Weights of a small mixture-of-experts language model, trained from scratch on English Wikipedia: a variant of SOAP for the experts.
Below are experts of layer 5 (counted from 0) of a mixture-of-experts language model. Rows are named router (the router's row for the expert), up (a neuron's input weights, with its number), down (a neuron's output weights, with its number) and show model dimensions 160-319. Each number is 500 + 40 x the weight over its row's rms, rounded and kept within 0 to 999. Numbers have three digits each.
After each expert's rows: a language model's description of what the expert responds to. This comes from a sample of Wikipedia text that the model never trained on.

# expert 15
router:590496467551435524474473540536567505488504542466541496414531474538524499542583541536546435540510515564468514521488513482506509490504503484569560569451478510532476514581448482574520505572454518545569425522457488459475496483489466491535495513553537453471530525483540469503462466456442452524492466529454541498487477497427413454477498449478486533472501466504591530507541455530491519485475465570487454510488468454528512546568493527508528483529536408453525409538563416488450487501519576
up0:517503492484521537496481481576446529549445443592544543432499514529445487564540488459607516480444543468497519417502531538494492455482485512525538484515531508494465445437530471463532560577389484508517480561445545486467491461476466522464489528526490480545499515552480512507486516482559467455491492544505455578463502482480489511485429483510502514465461518421516428488536542531560555515506527493413478519481456533533524516521480481562459482572423574468463471527496402537487504458431540
down0:423507354583486516460519538449530470461569491488552529616487479455529522452513470550494553468450454510541526490513475531488504494542514511544538544471559464535501549533504471558541486519486548481498467439609509486529466475496534468524560452477496504463438495505459419447479499515487506533571490472488473504515539515505512501505504536475481420508519487516539544471530489466497442552511530491478544547472537556516408551531519476523546573478455483584516494495495576432459576543521472
Commas after names

# expert 23
router:520481596556487508512506495587509520484474477549520519531505589540472509530457539441564467468505499510486432447510496526488436503414584589498512504486533514554525544503499490524478446466486496467497499577537476550558578490511518511456486548546501525430513477504471567510484495431550543534551506557494516510517443560439508475528541547500545430521534518456446451513521487491530544489479559508525485529506462544510486541507446500560508538541459485534523537550472442526489492463445489
up0:502478494487434509481480507499478470492538495503546523480574534517443466461548540446543459486509555488484560466594544490515489470508424505483502524479432495535441487544582534470507465487464586491537451533552457444528495483482496566483624476574525551527498395521539477516506479480537520477527475413447533519448425472444602546535558572548483500519539441538500568500513473476492483407500479566478542533512435513437468486470436446470566477527527492559472502487545517557493512482491493
down0:533431507537536524432576462565473492504472561455441512517462585501575525479473418474488521482521508562578517456477462497492471527524508481535522414426566495469484533475550517548523484520547467480525490489506466556546470503490500451524479514528463437495490575445542529541579544489474530487460523467511487520552570573495567490568507562488454476517470453494529487522580474510532541489529477494526564560502428471500481551501472458507505466425503514485460468551544516529467500501486550
Year-initial digits

# expert 59
router:497446587422508552489459475508523449529479415468497496587506594475472461494499523522465502537469455501462535511482459485438429520460533534502479547474540489426512488505423495493537487443483452568477524521508524553520536447472495514465495521517510474445533534440505544559521518445543529460582481484554502582449490490517442526570536532473504473514541496460506476514517480471504508561469495508447531525547477474459524483562474477446492483486562538517570466574534512495425488469527514
up0:498535434538485464572452541564528455503467539468522469516538586490538554476442558448502545472451470516454460421517600445447553527569574497496514442517495546535465546447469548468404482511493386525466498532452503474453457527526484525487451496493485520474445479496527499499464469477478479503531541526494515533510549497493499559560487534462565493467515489432527484436497570485496497488499519460498560486511391451492538504439500495506454479490524466461492539445583533524523509497495469
down0:516490507538538469440564539384517549479496468500559530531506483483525541535525423500480463522482446519494486500508461497535539486396448584544488544495615491517541621497519488479515485439464537485459551441464431476500587566445502493502507519547461546539517460509497487452580545525530501481467437525482486518530564470531475579430454428574461468409393506522488523562444519467521396469462534646547501472435488498507504514493526562491430501516502475510570471471479499524518483516484543
Infobox line dashes

# expert 7
router:482497534532450455428443451502513505535592491449543513592497549483489520516474505507544489476529549515553483503421521507513474504535455514481538487521475467472461490504531503529467499508454459488488480509555477467494493438523491504565535547485521485478465494542529497499453423511498514514422518466534469486573528505573473487476439463557532446536521428595500428504536572461463499466514541544419518573511443507423538525477496484474532446552425517547484477497554508430470417483536499
up2:521477499479501568477527548496499572436445522487451504552532468506528519518507474509509473477456526546529538582503473504391518408528486434525498520570532564475480474439525477479589423519489552464470442587494517487505509516530458473553525496497455489499487484516490459505512527477571529459540548537491425495420491513560461496432514455493430460548541421517567420488539543529427471500481511474501509507468470406468452527459511481545403473545488472524552472483524484479488465543492539
down2:437560477498555518501508513546547494464523475542524546502505559441422513542493524531537519414509525478465554469402547455528497555457499488458472454501512462483546489525528437533478483506459516576522466501485523487530529509598433415546491514480412506476512544571540486540474510473494480423519515466500442497539519509479518531504536392495463548502534514573500499497457536555444534545459501529514434477512620472473524533473511496524502501534460553539458457509530494531503497538502520
Geography and routes

# expert 18
router:537457489492446498421474459444482583477566477454496538566525484471517502449516535477533438516507473457502498566493512477502437486509520474481566528428510453515491469480505501557461485522469436555516490505520452458468516477556463524583523576448564471532452481503567502538446427511501428486535511515541471541586492537544424532498460476539556431544543507555496522501516560448510491534606543522481485512511461442439558495541533458462485442462443504532493426518543496493500455481538475
up0:490575500495505537535478488404533515446526503559510471437520517521503525451453495532411473493495525505474497533474520548485573536560568494549502475488488539539502449522511488503412483533478500515546519483528477445554491486461411513521506516534523492460507489514481509519531524445516503481565480530518395490429440541498500496554525503445515502489463546534587507437524452566478524522515485455642490545486465450510449467531538439491521512482483496487496485527500459473523435511468502
down0:482491496485582414539439463575462529464548494448462513514494515567492454510513555462590478451442532431430462498490452503510530471461536541464450467481462493510472425545503558545537554458575524454525487547543482498545490506493519477576529563537490509447482535455491470445552531495607521430518446545515547556480530476508517465532496533543487558445434503481491504448518477457551545491542429494499435447493463588537539552527487500534466503520486522465564479491575505471454526536467464
Streets and locations

# expert 29
router:518506458488563495553547460418438523486493529521437476449570416478493573498541469442455521512545514505484500583422439557503422527521591501440510546574559474398524482511456515512502466526547494515529487475486458481525509461522541514531430474474495556502544520532464507544494497459459484452481521542480469567537538485470432506477510480528418500495528489474526514470445565485527450489529502532564495461455482470563485480520470490413443503540551483487463507462478446526530524448528549
up0:489517463501551458458492581466497525505514500576462460490425536484546496500502520527487525463488492490492542479553414575524534424510511447480505461516464501482453598471489529490473520485500449599479461459496477538497465437465541507498428501521502555504539475546523485543523500504469577484516487464537485549504471474480518567484473465514529458582491446508512517538477543550506581421477522495489523469448629524512585451554559566450529491584508445571507526484488390453515493586509522
down0:526523419522449483558470439546519452520478460463459515480490481545431444496537548500428388519520558592531461455460535462491458561518581529485487422527500448557531494525520473509476538487565490518498524516546573452514522559412495579445503483528476499427455510516519454480465500504508504549434451538518485513481448448525510554482471521426525497457537536498522477535518575531525539520546550490506542505556472549550469472515393460500484403470484474513477485554519510498450535520454541
Word-initial fragments

# expert 3
router:498472496527482505513484436548491554469536467534537485474565523514486514488406443531461482520451488441535480517496528512532537531500537500598483475515477458529561484547467448543499459501499542489499487533493486473517555544432485499556511493607546495563550515505517524576435564473463452495436427507496496476522486474458508450468533479404497503467473437543521452510462481583501456475471462581495440517496502471505543509457450524487476489580509515481514505544496541437551505422516562
up0:447513565394516467422425534474532535540509460501463484500506499462533430450483502527523506460447539452546487504466527510431448574517534517510496453542560503552545508585553578513482520502473446502458434542489531455471454499476510474427496519464493467526498470500560509440451509475534560496444432483472414493441423521508545518511552541472505542468477475584565481562524558521491536465495515460469562492482471484428458489570482558530474472442557540493512473445486514458489571428490469
down0:573451479407476506486458549455535436547471426523435449463529507472476481531535459450490527425481432500461459461475545442474486514484467433434519546538591494443493525502479503531515541512512408518488476542510579454519514473436459565438469527447461548485469548530522458538513505459455460504472464453449439511528485490510517503540508467469493540542428491495436495416515446446441480446451522458478525515536560521443449503495549508452430521457552501461463431446511498473464479525534488
Title and list separators

# expert 20
router:460438460480558498507466486456497494500425493490490537554483462495466520455484460514521550465460470505469513493509452508445437470480575568545490549551526463527479513442510530412442468503502479497484561475504545512518559513477553504527451477486521474463472522465472543485474528395467471541463484511514533519535498442430486434451495549497523519521528512434547492501464553552504506507523530513511502347483586523498469440402519489494469510545446577552467499540512496456509444512473506
up2:529558530547488465490479465593394524469506436545404470555561504492493507512405481442502495474454466475440545472546489550472644527566501525502515540468401463502524462455479500471485495495511494567508494501465455440510568476546574479468531475563529489464510500499527498488513465503508474529436450495506555518447509423486490489491571490454477408531526534516507446550458441532503537444457544512549467401524508512478530491520485452499540512496518515553481484489495518524474503473465439
down2:553462426474450491521481507519483443500491538521492516379465579469466513446507439488485441533505421485502508461489534475557539464484417461509498471524533581550460549542498594530424499463417495405552427537536514528536488504504571510497443495507504496501523513490483498505462478532512432477477540487455450486600478512502451525470543621479483481547486442486528533443502470490455505487464521499426419495483492500450443488557517527438526531535525547476496500506531491476467535492546623
Word pieces, ratings text

# expert 26
router:500544500555481494504490569462542530483534581598523461485547476527527508556502467528497514466416547493472609509457490492513564518458399502576554485438476514487461446515494495490553535526517582494478514476577479481462533553509471470480542511554553458447479485490501437488500501483434433464452545447519502425487521475457569484457462536497473504545541451506505500512447519558527485511505558517555443483547574501527478522501604499494523505517563508535517426434504449447491523484530510
up0:498507476491509481511446500534470516567593474544468523500472525438514494596550499546473418508506440474477548521455481536521503485525508566495451544499500526502517477489530494481466452514460550477428498505437542512434482589458486460499454483472511473420465537569440568513472501487510561482541535578508490509440484483569543472554515469448549463604542455537452604547454506491471467488498467478593546531458540435488495534515493493508396501514532470532470560403485473465530478503460522
down0:591479510532480547556553483525480530534484471496543518517489436499513462433470444488452577446497513544568480569467525463508468518435483560465422447543525535442540471428467493496499508458496513560454535470510489475469485487514531497476500455525476534468528426532546450486477539561567505457551525457461416478457491536593464479472558481485520518423442523389471459488426558466541504517490475476488495528555441544502424452528526439495565523544427587493497493502502438454495570543562427
Song titles, music credits

# expert 55
router:545506522569474521499487416619504531445532538563417492529526546467500504453564502487490611458564593524442458501542507490548495521575507588431540454605516526482490519454546466482487466434554559534503492476515570470472467463565520466533441440541463534446464511537536519541500558520453547451401585533488537530491453509489522530524524558472533492510522487460527546536476435480431537513482548513447568471507417479506544472507467502523517468545480509438554508519525494449470496430431474
up0:510575505473517551579508466505509521460490490479514507461413487526479451573541576489464547470532472465519500472487488573561467447425421500536443448470482523533450492474539469531509451498439534505479580531474514482540460504538554524426485484448495396547496477563478488506517499475486448575490478479516549473482568550453486480490537484493517608530530517477507529493528470420515513448464430480480560460489547491529480532534502568519512444454442434510509574602492497525574498542535514
down0:499490474489547502431488515559464523518488440430523556592548509497509452539521493526549536492532571495464493456535517524529523453586506543511375447506506508458515602459527479445425502519493522470445482435453532451503466530499513520476469624535488517542524516516503434547481591458517549479538474566532461454449446427539546500464507475492568511480574407550514540495485454543479497528474507519503500501486446464470517518562490426491444468520481548497448549448473512491491476494499520
Single vowel letters

# expert 43
router:552454501463470426501469549456457462450616458421532489471547467481507523435468447521464481484469551504469408582538546467487414519564479451501479465493496441518527484511478522585521433495463438501490505546501519466450529458575473512568457523534554495539436569474499498511436479512483453525472546484555510493533572478603500520497494465499444519476536481545494478538494556443471471460586496453500474472495481496452465482458552487438533436424463534480514503481522528508476411465502508
up0:559478492458538465452461540525464467507470535517514554501516536464398477427432491472527451565509382511474487473550545437451551485537468477533559526500495519538527555453511493524496511496524480446590475488505580511475437490566514559465537527480545566530469550468525465582522474525528459478444508519479491552582481564532532508443510484562483474530460469431462472455472471483524496464546489544493495589449548466468525520530516506527525463483472506526452447525486528504514491511596519
down0:471491518523494479463570491449520619512541520503470505519574476479435451523460500452542473524517496552535461474496475552403494475483532529537575509534417538496474490463430452523456519459538465500540550473531483486488472481510486464508438557477442501551498520490536436540483515413530461544550508519501548556481456517484373508509457478540489488485494518493509494545491556452515474541474453508455489514602529469546575430505453467494446564480478551467454483524571549518521565450472577
Building architecture

# expert 28
router:390487430524536407447548532486492547478527503548506518465456505440450498490521411518449531557475469480490553509483356506512499464550532479422500485498538496530454457539499518540565518543519531568511504446489499456556524456513498495528443537565527531489507498479528506517491481474446458469496551461547476497471423500465480534497485575515494528546518538433515502450511483464528533503528539509620517514553564439470487450410492502523479531542529538509511459463523398583476452418356570
up0:478532477450489431499525500474547499480459460514508512404522421514439476483567519492539582496487501503525533507456412499463512489530468490464542475521522479560433495494500467501517548507492536494470519449473512567486433557531526530495530513510476529438483463549531525528427499507544485496511515517551514571460545529468514523495463525524515467536479457446469542530531431581488475567587467568535450464488588487531600484489566568583500512455539501496507477446524489533531360483559491
down0:501554509509490518501485416509440544511497522516501473497532478520476491523465532479513527487481540461479528534574511514604490553506461489586483427461538533481543527524524558552459464400529517490468476536460501446487438581526474512458558512485489480524533546497489496443436528472505557512508466567513548510479512508439538442525411431425535531440488499545560538524517468469479450432498541484503562527517510532520460525512456491400610519475539500529477474528527554523532511513542532
Release credit fields

# expert 46
router:485489520449424467530476473493478523519512506529490566517512453552472519560465543523582470482445472507447464591414587447520489526493594512500494471510555546519507501503471434423459497495535497530481578499551479473524458524500452514472461481442461512501483477526468428497452562502526461497537547505529501498506496439512559511511556531539436480501493486591480517545474522530447517497470478553501540488472468576449427515489450506504484460475483464443519463506446504456493540487539484
up0:496476492486500438463482498431480497513492415468563477438463486499408481475513515416465519562473443487480531489484471513533476465484493550488480556546460522502492542491452454569425566434498573486440508491528587436496480536501532427481465481496562447510536454539512518438476567500494493420508482485486503572518505559502490469422550445515501522524452508538533561555504504515471514502472453472442533502532537477466506471482532524541496546417531471485483543545587518602402516559486482
down0:496565523483515492547526509478531502445505498492440586437462569477526481562456536461492568501481477454504501490540473473470472472468502497496465526534457541497502519518559451510521535476542489493516527436479511467531482549554571503490510507505530562462449523524488526561477435464515551481456482578462491520485606501433489485535471470552510469453577476430551486550460464526538549529441497577424439479517535478517504463515416560496499531525469486501498438509529500464523519560553587
Digits in codes

# expert 10
router:436547514525516486517564493505444500477571537517471456469444509528482540474443516569495541441535470535482498499490467549454454482534538477531484524550530474483581560473406497413525526486516488454492581459502523501519553469535446471490497439465516471553432551535472484536541486533577499446422546519536508514439494496466510513601482537504489538531504473547468498533506500542507489498511400541454461428572480498558473544439455535472501449483502517433498463490459532553543540514519559
up0:525563454545489533531554435495504400482492534529499496479403463603490485597413529471448529447512489519485497507581500552453507436484436494448492500467517462485466563490485473437517536527496475510545479521484507538529548511466485471550462461573546501434493478503490492521418517469460480541447485457486509485493476458492533483458449485451497480495514459485514480500531475489522499483495428576629520512448506512452458529446527578538536541453514491520517473594484516512590573500456480
down0:423516546472508531447490487462531488513473564520465518548476506505488459533552464543470476496481536467543522502459467466471455525545500473478553474537591538493407438492503532594512497487535506483495527453572449533532547557462480524466558446481512570579533548494484545491496511486517453518486451514417532471445531499522551537483510516513573488455487480539461469557513536497447446539497586510533438538517546479505474442561463478463461531463562450505497447434581500567498513448497558
Chemistry and biomedical notation

# expert 8
router:486527513504494518505525451439427441503516515563455493465497477523487482510550464503470444493549512464464520528448463476501509494498470510481607493413499563534510467487484437521445529495527471566455404527499480547470485509602506491569541530530496482478548555497520480539553475537500485564423516501444550443531560481493524455477581497511470532526440487491463460521567528512510461517502486467602572459510503537580520523470483569471433439447561490466462524525471542485484564457461453
up0:539571495422460510457433440529428512603488481548567539492525543472447492460545576524437497533514542589540547549504532506498498469507520441508526498501513512506518475582570488536472517524499507470445468429449532518554519520465534497447497513507541506523579490466482518507525506458486503521553462527495538556421459580544516462498548463517488528427499521475520521521536563509429498560479510526477419475495443524512479469492525441482582494501453502497496538603440470501474477482481522
down0:511471523488462492491520528470480534499539499560476474461524451542474490468452447548515480457512519484500499441473572516500427461521543478464498429558592456472525568560428504488516551494516529501545491480524483409498552446470478467522513566531521506480542520485478546518545509488504452450515542384463583497538506596496479489471460510490513539500520562512446502526445439549571543505519544503505490543542552502528507505492522537494450484486502538545525442558491501519521527425433534
Person role nouns

# expert 62
router:560467439436539518395527506483478565420513432537471530545466512514499478487495509502404483561474525472455464562441449504572410494580552567416521475575507552515495515523505396479544492463502501493494470478466451523519519467529543466542502524489511538514503525454561484509459524500390535506493525536566426469469473530487438496525501500560511527427481597439565469528489473480508478528497437497466572415490458438564484501462472497527471466472531482480532543513438517528503517519464477
up0:512496494434548504521539504479549431520524482515529457504467504495547517554415509507467448492479504504508596572480491511576484508487412515494501473514517495542490532496455502512473542508527488523539515490478508554510454506408524482535498614480433492507464485494582540553509428489516455527435496543529542524488390601584457484485519545526500486484534442474482406563474502479532456486419497543512434510424458532545496564569503489549488402504486456504566563496500504462443447423478429
down0:511484501592518601489507487478525434487517439474491439500458460519412531501513487533438565465492523552442450615487546518498508553447413559542488482490487542505554567495510473467479533516557476495502515539520488450467533515541540527518553556451479462509464554416548532477514483417455504455557554487522561482586534480467543504483521541491508548509533530546528504545546511538594485468410509540514568545489533521505453587466532544487455486521535460405490461485510578512529445515508433
Prefixes and middle pieces

# expert 39
router:513523499511543448469469451489480503454456495421411451506480537492492479468446469566438481510500510448450473508448444463542465465580512495407529445509527517458502433526447447420443490467526510488512588537549498533459512485556442545471456464429497501431518482457503498507490526582535471520478432533482521550461426482470451523541492591435542573462503564541511537475530547465510513476489527519503489505467499473496479528472470506446550548458500497545469493480552449539508485440412473
up0:558466585470498482511491388480472493508485542471512583569505469512482457483455490463539456565509580466562521457434476480503445439478535500538559495516546575464492395507468487509497524483489529481532483497496510474498536561556456420417512450502506457532473528508579447495531460500501487440527487433515462539459487480488521518598607528549507503459484504512546481509538434504476530445487504508518478547513512494451439490531585432485523498500535437515519524536415502462480480563550469
down0:505554479497472580498406534474440494519504470489515416442554456479491485379538573492465624567537508555475504484522519412425492398493513511534494493530480499495471551484579493492559501532495414530458507493520398499494536528515433486574494496441461561536470490482529505571452493535491441539537457453507446439481513499489527482543505455610551538490489451533481496538460514502470508504480518530487510503466410463532497505498501478455536412486483477529504530518558529511504518521560501
Mid-word Latinate stems

# expert 13
router:502455471481499477481465404584477460526487487526489484458464508437473530566545536516455512542501503511478465470454496577532508478467444510519463443488490466527473482548447540520486493496525431541498511574493397494454517463474479443507544559442467577528463468487509539504533524551544450513504511472526446549535452610445467543503502548554540497474512515488510565446482450524595491488496527484526522566539455502490438527612498504469533509479550456497515536558467455519528499465549420
up0:528502511494458558508484517503494561470470452509498475428502588483472455494530478530496454516427487498486457487529445568470499465445478489440510543486602513482455512490528511524523490544446489537445565529439513455423485481454490476574528514483583460440537521510546550484439500457462557440526481578548446555491554560465467514511509521521447530478506550593503498458475488490610537464551452479467535525498509551531513471538514465508493467580564423508452502444612554559484492518576542
down0:476486499503545494463493509530437503476476508483512503553486518454469547498470480467485538562502523463477562558512519484525455477470478436520448532483518466468493480523486511528490510467507509446538468537555559611525503524591535477486494527500546533524459542528483536482540489555553482499507474448475593499476488455503461502362485454480537548513521517510525470526498512605415545487452498495542480426609445394451545524500531491616499517503484534471490516488410488487503479536470539
Capitalized word-initial letters

# expert 41
router:498523450515476546486473478514512478466487474532510485458523549502545517419492447448462504531579482486518454500545477490532542534548475554542474451396499526534515592504483480402553516512533506508472521481523453475509518451422560518467486550403514459425453438471532496527500468518501451491404451496527526523482516471519554492498550455518483512554522495482548494532483424567441524569546474424545409492480506546535509475565483500547409462452554477435436443502514520519522553515472521
up0:529517504515493552531467488554403539521548470485511509448517451487551504515485516472448603533544508469545505522429465457537440449487568530478441528531495444501450437455523500560465387508509464474481450451426429492549485442468557436500527537456517451552486556480541461552383537507511492513503533390507563541514501501540482509525430474520385511536498549495578541474490568484481497515488482496465531521507464475472473504555553538554570504507484459535575536558561544496495507542515554
down0:502443507524425473525446541438447502472465488505519510462541537483462483474537450529577526515530565512476436512487523487491454485542538476470540453485457507504479529495498438458484508419419491474518497439483444495479499541464485536468526471469448545595530450378558572451472565456519426473514430548509509523454565394538454495456450467470448553513535454525479513526525511551495514533523452456514532495506440405460421464459522566517493481511473466525566493512535503539532465463445478
Vowel-l syllables

# expert 52
router:467490489490479505507469490447488486480505491577474598460517514538482504482573572511478507536542497560475437512483500503465522505485511501555509505522518466446548583379495552496522499473453478493517466469517565464537508549426455503482531453481544444470518506544501499494504467489526476533531589433458577509480500434524503494566553485574489472499529501529530469495469495519525483449511464446544467407507538473573535424525561482564527511542470511536548418499527581441514522444460471
up0:473471566516532553454490500477438520541516555475520551558537496577449462518528477493440479442509441531537489526440469497559512386479493444455532496533468470489459459515535482447485459562521546551550518446514505560564550449530488504466448444419528507587482424483417451464461537424536566490524499541488438453457478480526465481532538508454449516513590459474474500445522441476511536459465447528500524494517498566525422448471513543550485542563488498496498452534588511438580468475480533
down0:511506515465501468501480481507539545431515450492550539460451474489474473491481511499416585508508438538447557437522462513476514465450576480528484565469445480534548519431499431455451543511531548438501535542602501517517509544559451523492464506486490485508468471509494480460496422501535543531465479431493417472549410436436486452474502519523427557509519536462454443507491525452498533461530486599507475458527490460478482515490481472477511479463535508544501528494519456527516457526418584
Vowel-heavy name pieces

# expert 50
router:475418428552509487525511570486517488478493585529501508489487461545466576529506503529513605472507506496567512504491497482463549493502479460542495480466492514486480486403541529521556456541528522525469514549454534519460459483486452531448556576556443474470530529540491541500485493498541554476499502514464475518452546434483488567501492542514452538549515447553492451422500478567525463414520520548570561494506532531495459536462492528462471516566509555493531495419530501479500506554489475
up0:488459537395517507500554497523529426500474415510498449498569509513554613533468539529531544557477468469516525474520522468497552500435526423517420453479537541446535508413537483469553504534464464574472525551472503519456444484445474511493581533444438476499491511496491539469542488530471546571468490521518408476433468496532545554483466509471531467446513531399534491540489453483529495493526586501490405464502485505458465451464473539459541478463451581555538531526525466499559520516501532
down0:486504468567490515522511525510515483545546546474511506589565483475507489479449447490455533506506409527515412504507510487539389488574472467541454471499427512500564523444511473495511485437497475444481522573548459555510404472506549458537519591491540458521505497556471499387569477420478538422417472508497541529465499465508502537459457532505551505485535491508462503524471505482507469552533462436515499488459452558485439476496572487487486467456501521488495504477499489465463476534480445
Election table symbols

# expert 45
router:502560567501503538584561499422515546468478527558506547639480448482477503545508522511552525462546484520532470555515508498513493521450526469492480502496413532527534504458537522441498516490510464504541490498507469485545459536438472491466543418499603517525495456526449521533471518529531592563593493470475493471466479431476470456525491453512554495531478481532528479553534450460520505514538482506481520404450472555508511492552544524507489564546468524513536425508506567393479504512554466
up0:446466518521505428414428478492454481481573505515585516459483436472546441471507593534487468519566488556467486541543448497533498501478433496433442472494510440464453566447440504451506509584540458519507532520469494477456428507537492447501509461425529448507544555524406530549560466493479520548531428480500560465474549500530498513558485544568552471547591455526531491493491429559514549538419461473506539488446507506521534405467521464488532507472514548470507592491486466494513399495530522
down0:546515533579559479510498434436491449477502491452494472564556480471580505513481455433476530504534493552517519491470477445529495534404445447484534527539485523494499572509561519469506492412443467474424524505525461441549507539587539528516510479519494558520538456508437551469488591529437470501460491479401522519564471496443506443496463556561466462452449545506464494573445465471493521515481491538506473476522482523530436512450498460515453469557481515449531415552489599477470477573522534
East Asian name syllables

# expert 14
router:499536498421544558518480526469523426517472517477553473485514515495536483425514445456500479441449441479524497523540481461407481562489471462428462539529569512471519507400452554356517517517493512493486539484469495519500455479486466538485421506502444476534532493493505400496499473520490461513528500477487477562504499457474470553527446483488533457489515513541442493514474554525509480489546556460541495501449522552511474481526518504540460529436481453469526509517497567526523527484395478
up0:480505473459518513411499504551520518499532518530504527516466470468517458449498468568499538538533573500504447531488496490422543501492492488456483503525502527444440466564552532489391539522502510434466532478582468534422477505453490460504524462515521509488520537462484502462492493475460515503545523474524543529467534482505518492484480558522483434516485469470506414511510534546510502488571562490437493549538478548523493492505489499550602517484570504509460484440418500479521518452559503
down0:439546472533539488520471502482446584456510455501534481543577493477467497470429494453494544511448542516466488440531503462471487546455580462501434514494446543542461475451484477423451467529504493463491457478484483451491528532487536475429419487487521436520495494494376483484620545469503523462479520498525517536570502476526495498472461474449466457478505532496473528540466517477509467508432495535550433530441431468406496520471414541449506507519453450530486522433443528548398493502452465
Digits in statistics

# expert 24
router:525486527585518548508506507520429547545494449478445454459502508522518516495499569504413525572577533539511558446538476506544477509565483542559479514579555487433464561540423572472512466508480472514589519479474501401539464465520497529541482445493477467576469567456486434495489436511510591481492532516584497486442459508531527468465496460490448540512550522497515568546528490445489481548529514544528519449445549450514458496516487419572510492448538549498423511492502469545456495478435517
up2:579479487465501506484460480571465504466457443484532496501512416501533507467487397537458527523515493482429516498493469529502503469494474454478516487439455496557530517469418562480477563512454529511493512520413538486562577509425477491492568457477406539506445559491468564548489497468531527490509505454482507488455520525509570489492520510497472515448459459511514513437456493496510521561487514497459532482437571558497569514475553511453472525469527508447546479427503509430470517545527541
down2:415482471546572484558501485443420507508497466558559560459498467556494522524521541487500532502551612449564519513464490499463525478534428494504431519483485551496481475491573547551484533490483505551537445510536459570509501453504561438510574506598475475429568504524534508419483453473497491491487503549457505472507447520537546500537488564520549465537431534544432465574497532466444450536546501493506532518448480362551502450509487492524511500528564401549529501519454489529486514467482544
Word-initial fragments

# expert 57
router:480483453590475558491513443497471439459549546560399521483544431408437413419478420542469465569563506523479510486483508461475503499514505577554471550510506474488488461536491578472504484497507540600488465455483441516489561502479481488459525448447456478515475480480518529500534515480502427475498453515523530519441530568547462526455464537486567509511526534495452511459465504512497490458498435486481526441513459466536539525491539456510585484543504486438496411528527562512575532519414501
up2:490521535496503479533415438518498576529514571591518479569449524443490490482456387468444478462498487435470553482468443470541505510598460486411482501450558487499575456447519562521513469472499485497514448563461469436520420495538493510500554502501506459461521553492510447519500539454464518448522441438556493487473424512478487471519534526454477484495463583483445451465449448511463563548501496465511484565499529528456438482511482458505490479564529502509512466495531447505512542437525453
down2:495509490513540539508479563519468447530476474569449471473482502457512446519498513491481380456561585629526506498404563498417439473525520516521499551506521474429428495541518538519471537494489496521616438503531575562452480512516473484531491504506540486502553528503489489511489436474490479558538578478515447529452531571509493520499577531502493513506555535522580494443504525522560465492476513500461527433515483501440575499541507496508544523407515520502527454474436556482505478473440458
Early g and f fragments

# expert 54
router:512570514484473484446504461499557499475512475498503474527492519554511500434501486496437531479510474469532564452400525493526484542461543468514435471540468529540537455495517467444523548481521581458474486501477536470446567425554477473485528525580582497489478439479496520510465460445497463565494448473554502474469444511528517583471455463471538539428460472520438467502520493482535550547468518490476500461447565454568398500496532435562520457501424520517489449536479478544491485562557478
up0:469444522442479470406462504482509499434489579470544421487527481540471512508510508517550471478448409439469600523437568463508509482446578528449534501494531505513483527506485467544512477451470519520489472515502529490498482465512510451498537520430483565468529473480581479524534470516508476411553508562498514546535478542416514451478519477565576484477467400487534534545516495523460589501486500495525490479506533512517514458497481505418417501494461584465543458485583464536492483540554471
down0:504490545550561512586510490496482502518532444496475585495465516550482535463486545508511514524555521510539422600516465501444531456543488524494562495497527584434447569503506549460502453488507485499472586472459484453516511556449516461509561515499431533500494524518468522493498460525528445499471544493527484422501510447505484540473474473463515480498495565472535578488471498446458378493507419502516523458476483541551475513500517532450545498544485473518559563487538572434543518506483490
Auxiliaries and negation